config.toml
n_layer = 8
n_experts = 8
experts_per_token = 1
d_expert = 448
router_score = "sigmoid"
balance_bias = true
optimizer = "muon_variant"
seq_len = 1024
train_tokens = 666700000
steps = 5087
Below are experts of layer 3 (counted from 0) of a mixture-of-experts language model. Rows are named router (the router's row for the expert), gate (a neuron's input weights, with its number), up (a neuron's input weights, with its number) and show model dimensions 288-383. Each number is 50 + 10 x the weight over its row's rms, rounded and kept within 0 to 99.
After each expert's rows: "gets" lists some tokens that make up at least twice as much of what it gets as of all text. This comes from a sample of Wikipedia text that the model never trained on. Tokens count by the router's weight.

# expert 2
router:59 69 47 44 33 68 45 43 65 58 42 68 68 47 42 35 58 43 68 55 55 49 50 48 46 55 41 65 54 37 48 38 61 48 45 60 42 51 49 46 52 41 49 37 46 34 61 52 44 52 53 44 63 55 45 47 26 49 49 56 47 49 47 34 41 53 52 43 55 41 45 37 67 47 53 60 52 37 46 60 52 41 59 49 55 47 51 69 41 36 43 47 60 51 39 54
gate0:52 46 44 43 61 25 60 50 48 49 45 43 38 65 48 39 46 41 55 48 57 48 64 51 48 49 55 48 47 46 64 48 49 43 58 41 42 36 56 48 64 55 41 54 45 42 50 56 55 41 52 42 55 53 49 52 40 67 47 42 48 54 69 71 67 48 51 53 39 62 40 58 46 56 43 54 50 59 53 46 33 48 50 68 54 68 67 62 50 51 52 43 59 35 47 52
up0:52 53 55 56 34 53 51 44 61 39 50 60 31 70 64 63 58 47 63 43 53 39 44 52 59 48 65 60 71 52 41 43 62 47 53 58 57 43 51 49 59 64 66 31 43 59 45 56 52 59 66 39 62 34 60 33 73 36 51 48 40 58 60 38 36 69 64 50 55 37 64 37 60 51 59 30 56 49 53 68 57 49 50 40 54 46 33 44 52 51 52 50 38 48 48 42
gate1:50 51 34 58 50 45 39 64 60 50 45 52 44 62 49 55 58 51 32 57 42 65 43 56 41 78 60 60 26 61 52 38 56 68 57 43 61 37 42 48 47 44 51 64 55 48 45 56 25 51 54 61 65 47 57 59 60 44 39 46 52 44 66 46 67 42 38 51 61 44 45 36 53 45 57 74 70 52 60 56 45 70 70 58 41 38 47 42 51 41 48 47 50 56 69 52
up1:50 47 30 48 53 47 64 67 51 49 41 37 62 63 54 60 44 32 40 57 40 39 50 66 50 63 72 35 39 52 52 41 57 48 63 63 50 51 44 71 53 55 44 55 38 44 30 59 44 52 55 50 52 46 42 58 50 47 41 44 59 50 35 41 72 44 34 46 48 55 57 26 45 31 48 66 40 48 58 46 58 42 38 49 50 45 37 43 47 61 48 42 48 39 57 49
gate2:42 45 49 44 27 55 57 60 49 52 80 47 56 38 52 45 49 53 61 46 40 59 37 55 73 44 57 43 50 41 37 41 53 50 48 48 51 50 58 48 45 52 62 53 60 39 64 49 43 29 63 60 58 45 61 39 40 31 55 47 42 27 56 56 66 61 59 56 38 62 71 47 65 42 68 60 31 48 43 63 48 32 58 31 61 55 37 48 79 58 49 43 52 53 52 50
up2:75 52 35 49 40 52 43 36 51 52 42 41 57 49 50 55 40 40 38 35 32 58 47 57 50 48 52 48 55 60 65 51 34 45 64 43 58 39 52 57 61 61 64 52 27 41 55 43 52 54 61 41 29 64 31 41 33 45 46 39 44 39 42 44 62 43 48 46 41 47 59 55 52 64 57 73 53 55 53 54 61 27 65 51 66 42 47 65 61 52 41 50 70 57 30 54
gets: "| ", "the ", ", ", "\n\n", ". ", "- "

# expert 6
router:61 62 53 44 55 52 49 50 57 59 46 57 44 40 64 28 45 51 53 49 45 56 55 42 56 43 62 43 34 32 41 46 49 54 50 67 59 50 58 60 40 58 43 32 49 61 90 45 34 60 49 37 42 48 44 38 31 54 44 62 52 59 43 60 44 58 56 45 58 24 45 18 57 53 55 46 48 44 46 56 41 37 60 42 50 54 42 45 48 45 46 73 52 59 50 54
gate0:52 56 49 47 38 65 43 55 28 54 50 51 54 44 36 27 29 52 56 46 54 48 56 44 49 60 64 42 46 61 56 49 48 44 59 59 40 42 68 55 63 48 42 45 32 50 62 26 51 36 54 49 64 69 47 44 43 44 23 54 52 42 69 51 41 57 41 53 46 53 65 57 59 46 49 74 40 57 60 59 47 47 46 49 51 41 44 59 54 41 47 34 43 47 52 42
up0:47 49 56 52 54 29 56 53 40 49 40 37 44 41 47 61 35 56 37 38 46 31 43 65 60 34 43 55 40 59 48 45 38 48 39 51 58 41 35 52 48 68 61 44 72 54 44 64 41 41 42 38 61 32 47 51 53 41 76 61 38 57 40 48 56 49 33 46 38 43 40 44 54 59 50 51 41 80 48 43 37 34 55 45 54 47 65 31 58 47 49 55 62 37 36 60
gate1:47 59 41 33 53 50 42 46 60 66 49 57 43 72 46 53 42 57 47 47 55 56 49 37 34 39 44 56 52 55 58 44 52 49 46 38 62 42 67 43 46 69 51 53 45 58 52 28 47 61 34 60 57 54 58 53 57 51 55 36 40 37 42 56 48 54 53 52 46 50 36 62 65 55 52 61 65 27 44 55 38 55 42 56 56 60 41 54 28 64 28 46 41 54 58 49
up1:59 63 36 40 45 46 46 43 58 67 59 64 41 39 52 80 44 35 52 48 35 57 45 40 43 63 48 67 45 52 56 38 54 43 41 56 61 43 64 66 51 44 22 63 33 49 43 58 49 61 35 49 58 54 59 61 38 45 43 37 40 39 51 59 40 56 62 50 43 50 51 51 64 40 65 55 54 39 54 60 42 68 49 51 48 60 48 69 47 47 39 41 48 63 55 35
gate2:38 47 41 49 54 64 48 62 55 51 46 37 52 53 61 53 46 39 55 42 53 38 48 44 44 57 66 48 65 36 49 54 44 49 38 59 37 43 31 42 53 46 63 61 69 36 59 50 54 30 46 53 60 53 54 55 56 54 40 51 52 59 57 59 47 70 53 38 62 46 41 57 60 37 72 52 58 63 45 44 51 59 22 50 58 63 60 69 41 58 53 42 49 55 52 49
up2:45 44 52 50 62 52 61 32 49 40 60 69 66 50 59 70 56 62 46 56 62 60 43 59 48 51 46 43 54 29 50 45 61 62 60 64 55 50 60 42 37 47 63 44 39 38 37 57 66 46 60 44 60 55 67 54 51 66 55 53 58 33 32 56 56 40 36 50 48 41 28 53 37 51 38 59 50 39 33 57 52 58 55 41 53 52 23 56 38 66 52 62 45 51 50 36
gets: "\n", "a ", "and ", "(", "his ", "an "

# expert 5
router:44 61 52 60 58 38 44 57 31 14 57 42 41 33 57 51 57 39 51 55 34 59 47 54 54 35 36 50 37 52 35 50 53 62 50 28 50 45 43 47 59 69 63 39 49 53 30 59 51 59 52 66 61 63 45 58 83 58 49 46 54 41 46 48 52 61 44 43 42 66 43 54 39 47 62 47 39 62 43 51 46 39 46 58 33 41 41 47 45 48 70 65 44 43 44 55
gate0:60 55 56 39 57 41 58 61 48 52 44 39 47 51 49 36 39 50 45 64 45 73 28 45 46 56 72 57 55 56 73 53 43 37 49 48 61 43 46 58 42 38 45 34 61 66 40 43 49 53 51 39 41 48 51 57 45 40 56 34 38 63 64 46 42 50 32 71 63 38 42 58 52 52 43 37 48 53 52 59 49 57 33 62 51 50 37 70 48 21 53 64 31 68 55 44
up0:51 54 44 38 40 50 47 50 39 54 44 50 58 52 59 57 35 48 67 62 44 38 60 53 61 64 57 39 53 49 50 62 52 44 44 40 30 42 42 53 46 55 50 58 67 55 61 37 49 61 40 60 37 50 37 55 50 58 41 34 28 48 50 53 51 47 49 58 31 61 76 65 46 36 56 58 30 46 53 47 55 62 57 57 36 44 31 46 58 54 64 54 54 57 52 68
gate1:51 58 60 62 63 56 41 60 48 56 34 34 55 52 53 42 61 61 51 48 52 49 64 53 55 65 24 37 45 59 51 53 55 68 54 61 66 26 39 59 58 48 50 61 58 59 67 47 50 49 64 61 51 41 41 45 62 49 59 57 68 60 51 46 51 53 29 44 57 53 41 38 32 41 38 44 54 48 40 44 51 57 53 49 54 49 56 69 61 70 50 45 39 63 56 46
up1:51 39 33 52 39 43 52 41 47 64 63 70 46 56 44 57 44 44 50 59 24 45 45 42 53 36 70 53 51 47 51 44 57 38 59 42 17 49 57 58 55 49 53 27 49 66 29 48 53 50 38 31 60 42 71 43 56 50 51 46 51 38 69 61 48 48 62 57 38 48 50 64 51 52 40 55 53 55 62 61 57 44 47 62 49 57 51 43 48 37 42 51 57 54 42 56
gate2:48 43 51 43 59 62 34 43 57 22 56 35 54 46 44 43 36 48 36 60 57 54 37 70 66 43 42 62 58 40 51 57 66 35 60 64 60 52 54 52 59 55 70 62 51 40 67 56 50 47 52 59 47 44 60 50 46 31 33 68 31 63 51 60 40 68 57 52 45 67 56 67 48 37 52 50 55 50 42 30 54 66 55 55 35 59 41 61 37 66 38 52 51 61 43 35
up2:57 42 58 46 32 46 39 52 36 54 52 37 44 58 64 49 49 46 54 51 64 54 53 47 40 57 62 37 68 53 42 47 63 55 57 48 45 46 24 36 63 53 41 53 46 47 28 56 35 53 69 34 62 57 39 52 46 58 42 47 51 35 51 33 57 51 51 48 42 50 55 25 22 55 54 52 37 57 66 41 69 17 56 37 63 44 37 36 38 42 45 59 51 47 43 46
gets: ".", "|", " ", ")", "he ", "He "

# expert 7
router:55 59 56 44 65 49 43 46 54 67 48 41 35 52 57 50 54 42 45 50 46 56 53 40 47 53 33 46 54 40 41 33 59 34 53 47 57 47 40 59 55 42 69 59 49 42 61 39 39 57 73 53 43 76 55 32 58 48 47 58 58 46 50 48 65 48 58 57 52 67 69 50 45 51 48 50 53 39 61 46 48 61 55 54 38 49 44 39 57 49 40 61 42 43 46 61
gate0:46 49 56 54 41 57 50 51 54 32 35 39 51 65 68 48 32 52 59 42 51 39 40 55 44 50 47 35 54 43 62 41 47 45 38 53 49 42 69 45 29 48 30 45 50 37 32 68 51 54 54 44 48 57 62 46 31 45 35 60 57 35 59 64 65 40 51 21 53 56 66 62 43 30 63 40 25 59 52 47 51 52 54 48 64 40 47 54 50 57 45 56 51 40 46 68
up0:61 59 60 66 55 52 40 64 50 56 61 59 46 39 46 45 47 56 57 48 49 71 38 53 47 32 44 63 56 45 54 64 45 60 57 49 39 57 39 44 68 47 58 46 40 61 58 37 46 49 65 39 43 43 58 50 63 49 54 63 44 50 54 37 34 55 64 59 43 52 39 43 43 60 49 52 65 38 50 41 39 49 59 49 37 32 39 53 65 34 47 42 49 74 51 43
gate1:58 69 40 58 48 50 42 48 62 54 53 54 63 25 58 64 58 51 48 53 34 46 63 64 49 57 75 49 47 44 22 41 58 36 46 45 48 42 48 45 63 46 55 51 48 47 62 49 41 59 43 43 56 53 32 55 44 38 48 72 52 47 55 42 47 46 55 44 48 48 35 42 61 55 53 42 50 41 45 42 58 50 51 49 36 46 37 22 51 59 51 56 62 70 45 57
up1:30 57 55 46 61 42 52 59 37 43 40 45 61 38 52 54 65 39 45 62 70 52 40 45 39 55 40 38 38 52 67 60 51 38 54 50 58 61 40 66 53 51 65 40 60 35 49 62 48 30 56 38 64 40 31 36 59 60 46 54 49 53 54 46 43 38 59 43 49 43 55 53 39 64 55 45 76 54 63 50 57 59 47 62 37 49 58 61 63 54 59 58 36 65 55 37
gate2:54 48 53 56 35 70 56 51 56 54 42 38 46 52 49 29 46 49 55 48 48 62 47 58 52 52 31 61 47 57 46 29 55 59 41 64 36 51 46 57 54 46 56 58 59 73 61 54 49 46 51 59 35 27 71 47 66 57 43 43 54 42 53 57 61 55 51 63 53 51 49 56 49 40 45 60 66 51 51 54 48 60 40 53 31 62 48 44 54 60 65 44 42 65 64 32
up2:36 54 49 46 40 40 53 51 62 35 67 66 63 59 68 37 69 46 49 55 47 51 50 41 44 46 57 33 63 81 55 36 49 49 37 53 36 50 54 36 39 45 52 38 56 67 51 50 49 43 48 49 46 53 46 71 62 54 44 69 60 42 56 31 66 43 44 54 56 61 52 55 45 48 39 65 48 53 46 67 54 60 37 59 62 58 46 54 49 46 59 52 60 55 71 34
gets: ", ", "as ", "was ", "s ", "-", "first "

# expert 1
router:51 29 52 46 42 51 56 58 48 52 57 45 46 62 31 45 36 56 46 55 47 34 40 36 24 60 65 44 42 49 56 71 50 59 60 44 49 61 55 42 50 47 45 55 57 41 51 42 49 49 61 32 51 38 50 54 52 37 63 73 57 54 55 42 45 47 47 62 65 47 52 64 49 61 45 56 59 42 57 55 56 51 47 55 52 47 47 49 53 57 47 41 55 48 41 48
gate0:53 45 47 48 56 40 64 29 57 44 53 47 46 55 57 42 60 46 48 49 49 36 28 59 49 39 46 47 36 61 53 54 71 48 64 59 64 43 45 49 45 34 64 38 30 50 57 70 51 54 49 45 57 34 56 49 53 33 41 47 32 45 57 61 56 44 57 51 42 50 50 50 48 57 53 58 60 52 59 39 51 47 41 51 48 55 54 75 38 49 58 49 40 44 41 58
up0:62 51 51 46 60 51 63 62 66 54 46 29 58 63 57 45 46 41 75 51 56 42 43 77 42 42 48 59 42 62 37 56 57 55 65 65 50 60 63 58 42 54 71 31 53 36 57 46 56 55 61 52 55 59 51 61 67 49 51 40 37 67 69 52 53 46 46 58 60 42 47 69 48 49 61 45 48 59 47 40 48 36 48 46 37 40 55 45 29 53 45 51 42 54 35 54
gate1:64 67 52 55 70 44 49 52 29 41 50 38 65 55 51 31 59 51 57 44 52 38 59 56 60 44 52 34 35 59 62 30 59 42 43 44 56 35 49 54 44 58 41 57 63 45 59 55 55 44 42 47 82 43 30 41 34 46 51 44 55 48 76 57 57 63 47 36 56 54 59 43 49 45 44 44 45 41 42 49 56 43 61 54 53 63 33 56 38 59 45 49 60 49 57 44
up1:52 51 68 64 44 52 40 52 42 43 53 48 35 49 52 64 43 47 45 49 45 31 55 40 45 48 58 39 38 52 52 52 33 44 56 52 31 56 57 59 43 57 51 30 53 46 70 48 46 46 66 56 65 67 34 86 47 54 41 61 37 42 57 40 55 58 61 75 54 42 65 48 32 46 47 47 61 71 34 64 44 41 59 43 56 47 65 59 64 51 62 44 62 37 52 52
gate2:57 69 34 56 48 49 19 55 58 57 37 58 55 47 50 40 71 74 66 44 57 47 35 58 46 65 46 44 37 34 56 55 64 62 46 36 56 53 56 74 38 50 64 49 62 39 59 47 54 48 45 69 64 24 61 54 54 65 52 55 65 46 50 39 53 39 49 61 44 69 35 44 46 55 42 47 57 36 57 52 53 36 41 41 51 48 48 54 48 62 60 44 45 50 51 71
up2:74 57 58 36 61 45 66 82 42 46 57 54 54 46 47 38 40 52 37 44 44 34 46 49 54 41 65 46 37 58 44 40 50 53 46 57 43 49 43 59 48 46 39 46 57 52 54 55 26 53 49 52 56 55 45 44 48 28 45 59 54 50 53 61 46 47 52 30 44 54 43 59 64 57 52 46 38 42 44 51 62 55 62 50 50 48 44 41 53 62 43 47 35 68 61 46
gets: "of ", "to ", "in ", "on ", "'", "-"